{"normalize_top_k": true, "rope_fraction": 1.0, "attn_scale": 0.0884, "init": "uniform", "grad_clip": 1.0, "steps": 9102}
Below are experts of layer 8 (counted from 0) of a mixture-of-experts language model. Rows are named router (the router's row for the expert) and show model dimensions 480-575. Each number is 500 + 25 x the weight over its row's rms, rounded and kept within 0 to 999. Numbers have three digits each.
After each expert's rows: "mostly gets" lists some tokens that are sent to it at least half of the time. This comes from a sample of Wikipedia text that the model never trained on.

# expert 10
router:501492511497480437525530526489535502509516488475511535503502492542531467488485541472503460544542473471467497519504536509496518533476474519493521512517554478508514496486486531525498511488501464511542468469512454491508516508530492557509476529492524486506518491475483531504495517487498493513
mostly gets: "In", " August", " March", " June", " October", " April"

# expert 15
router:518454507518459475564525488507545499492531504455522499499526499508478447491459489474495481514487498452510457498537503528493528498467507473508497500482547504481556533454537483504499462477479474524540472485475510508541488481513478548505504495519458503491515499447502505527506534481538511467
mostly gets: "|", "=", " by:", "″N", " National", " en"

# expert 11
router:507496513502484479530506480511522507511507493485530553498510501507469503488477513495512404496535485486493473495534504479519505523491471475516517452499551479485534563478469512525523487492518507532527547533525511529537509471527483525522466450565492493525490462469495524507537535501480511513
mostly gets: " in", " at", " during", "In", " before", " until"

# expert 5
router:545452496483461476530522500507517514519537508499540478506513549484480468505510467478505488476478521480444487497531515512528508479505512472509498493507575500527574525458471501480498460516453509503508522494509488470509487522513476518524544547525481489502461490489524521545534512507499440489
mostly gets: "s,", ",", " and", "e,", "a,", "),"

# expert 7
router:502508499518474483527543530525515503499505494497518488479511504507437486507449538455479475515514519498449497464537524489512509494484490482519475523490545509504512551479507510489453477532477500517519512495487491506517529471460472525546524446500475487489500510455512498475450509481486520495
mostly gets: " John", " William", " 2016", " J.", " 2014", " 2011"

# expert 14
router:489529502526501494539509439514536487516526451475501516527505482477470526517498523538531491499528490488479486476496504482513503503497541481511485485519535490502495516470549529465482463507475498468474538521479490509499480488550516515499478536528508481551494531512476481503541509550502481503
mostly gets: "ip", "p", "ap", " Mor", " Her", "op"

# expert 6
router:495505462472483480504533475509516471515507518473523518519529470496499494534465478484506504492518528475488484556504538535469538495488478501545517525506531519505510541486470497442475484509533482504525479487524487473505540480489481545545477538499478512508473490411525538491481466520450479474
mostly gets: " the", " The", " (", "The", " F", " f"

# expert 19
router:495458508494502496488487538522533487495511529523516455502528518495421474507466484529515490532503541436452459495495482492493506504502505470496516501531528520520540514443544522507472456469481518517524509482502492514481486548501540529504483537517520519481537550498512483483529494513480492471
mostly gets: " P", " p", " b", " would", " Al", " h"

# expert 2
router:533471511504477503519470511484523486483494511509534536491485515538508510499490475496463521478520489520511469550502518520518479485509510493531499507502562490547516526499491492501457483503473463495524554503447475510534491486544461487488519487491499542527509521509514516512551513520457513508
mostly gets: " d", " n", " inter", " dis", " pre", " e"

# expert 3
router:483446524514480523528504509469499503485529482516525494533567504485456468494531508498496516490505519493465488495495510497499535495453454523491515526541502490517515534461500544462505452512483467480510514486494466505491494512490499517498505533540498485545499492494472520519527516527492478463
mostly gets: " a", " an", " un", " several", " second", " per"

# expert 18
router:516490489475503490522531494508544533478506523506517484523493534519483508508481503506493512512553462472483437504521502491525512494492514526551459483491509539509530524504516517522496483524528480507526518501449522510470507489530507492548508481512524513536484532479515472521491505511494533478
mostly gets: "ara", "ville", "ius", "ola", "ina", "ton"

# expert 0
router:550503512488468483508500516481508502493488518522556483505502494523486500516502520479484482540490550516481437530513522520522529461490479488510503522502541502512537524471512477546516482512493450487508520496520507529531512484539501556492525483535500470516478533466493463497545505529506499452
mostly gets: " ", " de", " As", " Le", " De", "ab"

# expert 9
router:508450529529462545563528473527478495484516492451523513513539495497468479506513526464518467533516483467492479543461502513479513499526499482508492508472543519518574521488550521479450441509470496493497486496473475509507528473566490540532510508526510497551536501482500501534524476526484525539
mostly gets: " 0", " is", "′", " are", " served", " took"

# expert 1
router:529479487490485482534507482514526499496496513467540503521504504498454484510502474447530487543515531491471492492523506477490551500519468485538480513492526542555524487444538530472485444503503487489495516479514473494497475475512522490540475548498513515548486509539495503503504530550468501512
mostly gets: " his", " her", " British", " their", " him", " German"

# expert 17
router:493467485481455505524515522535578495523511528496507470502528483507480492498470470487474464490491520466466486519488490504506496461519520531539491481490566496485527550456521494503494487505510485480477528473486523509441519503490496526488483499512498511473474485456467548526525505560446472469
mostly gets: "===", "\n", ").", "s.", "==", " =="

# expert 8
router:534463472516473521489501491496520517465481527474461484544512481504484483451442522484494473543538470479443455532517487514502491488506499485522503520523552513477498507528538524534464467549511457504528551484471475471485495491563508490546497561505526517521454494485551506482566529511482501518
mostly gets: " he", " He", " It", " she", " they", " She"

# expert 4
router:474465495512451517516504481500498463479513498492523509501512500554472484510468481503498505489498513488479493495524513523474496508506497499507517454475554497522524518521530537505491487507502533505493521477498454485485529525531516495530517522500537524515534515486538471519508515539469473501
mostly gets: " H", " S", " T", " M", " R", " L"

# expert 13
router:537461526488483487533532483484525442468516503474496481478515514503482501484483545468494497509496537502505474502487503498526493509467499443479504540518496512511546531489530519501434480527506494519520509463487472459491555486545554506509479475506494482516544493501481498495532511500457517488
mostly gets: " 5", " 3", " 4", " 7", " 6", " 8"

# expert 16
router:529503510505510477491528479507526493472527520453512511544514518471490515488494522471505448541519490482478457517556497492530524457491471471529479483481518502473517516464491528521493459504481481502521542512543465503507511466516487520535520520514515520531481458490513490486501500526473500475
mostly gets: " School", " government", "ology", " city", " system", " area"

# expert 12
router:529490501493499483535515475518513534481540529483508492520500485499501529443515536514510467517506508461503458502523538504503500455489504524500475503487529492501508544425507518500450470537468481483545529453515473480505485482512541509527479521520497538546495512502477516520490481505470501496
mostly gets: " team", " Party", " League", " Award", " Team", " Best"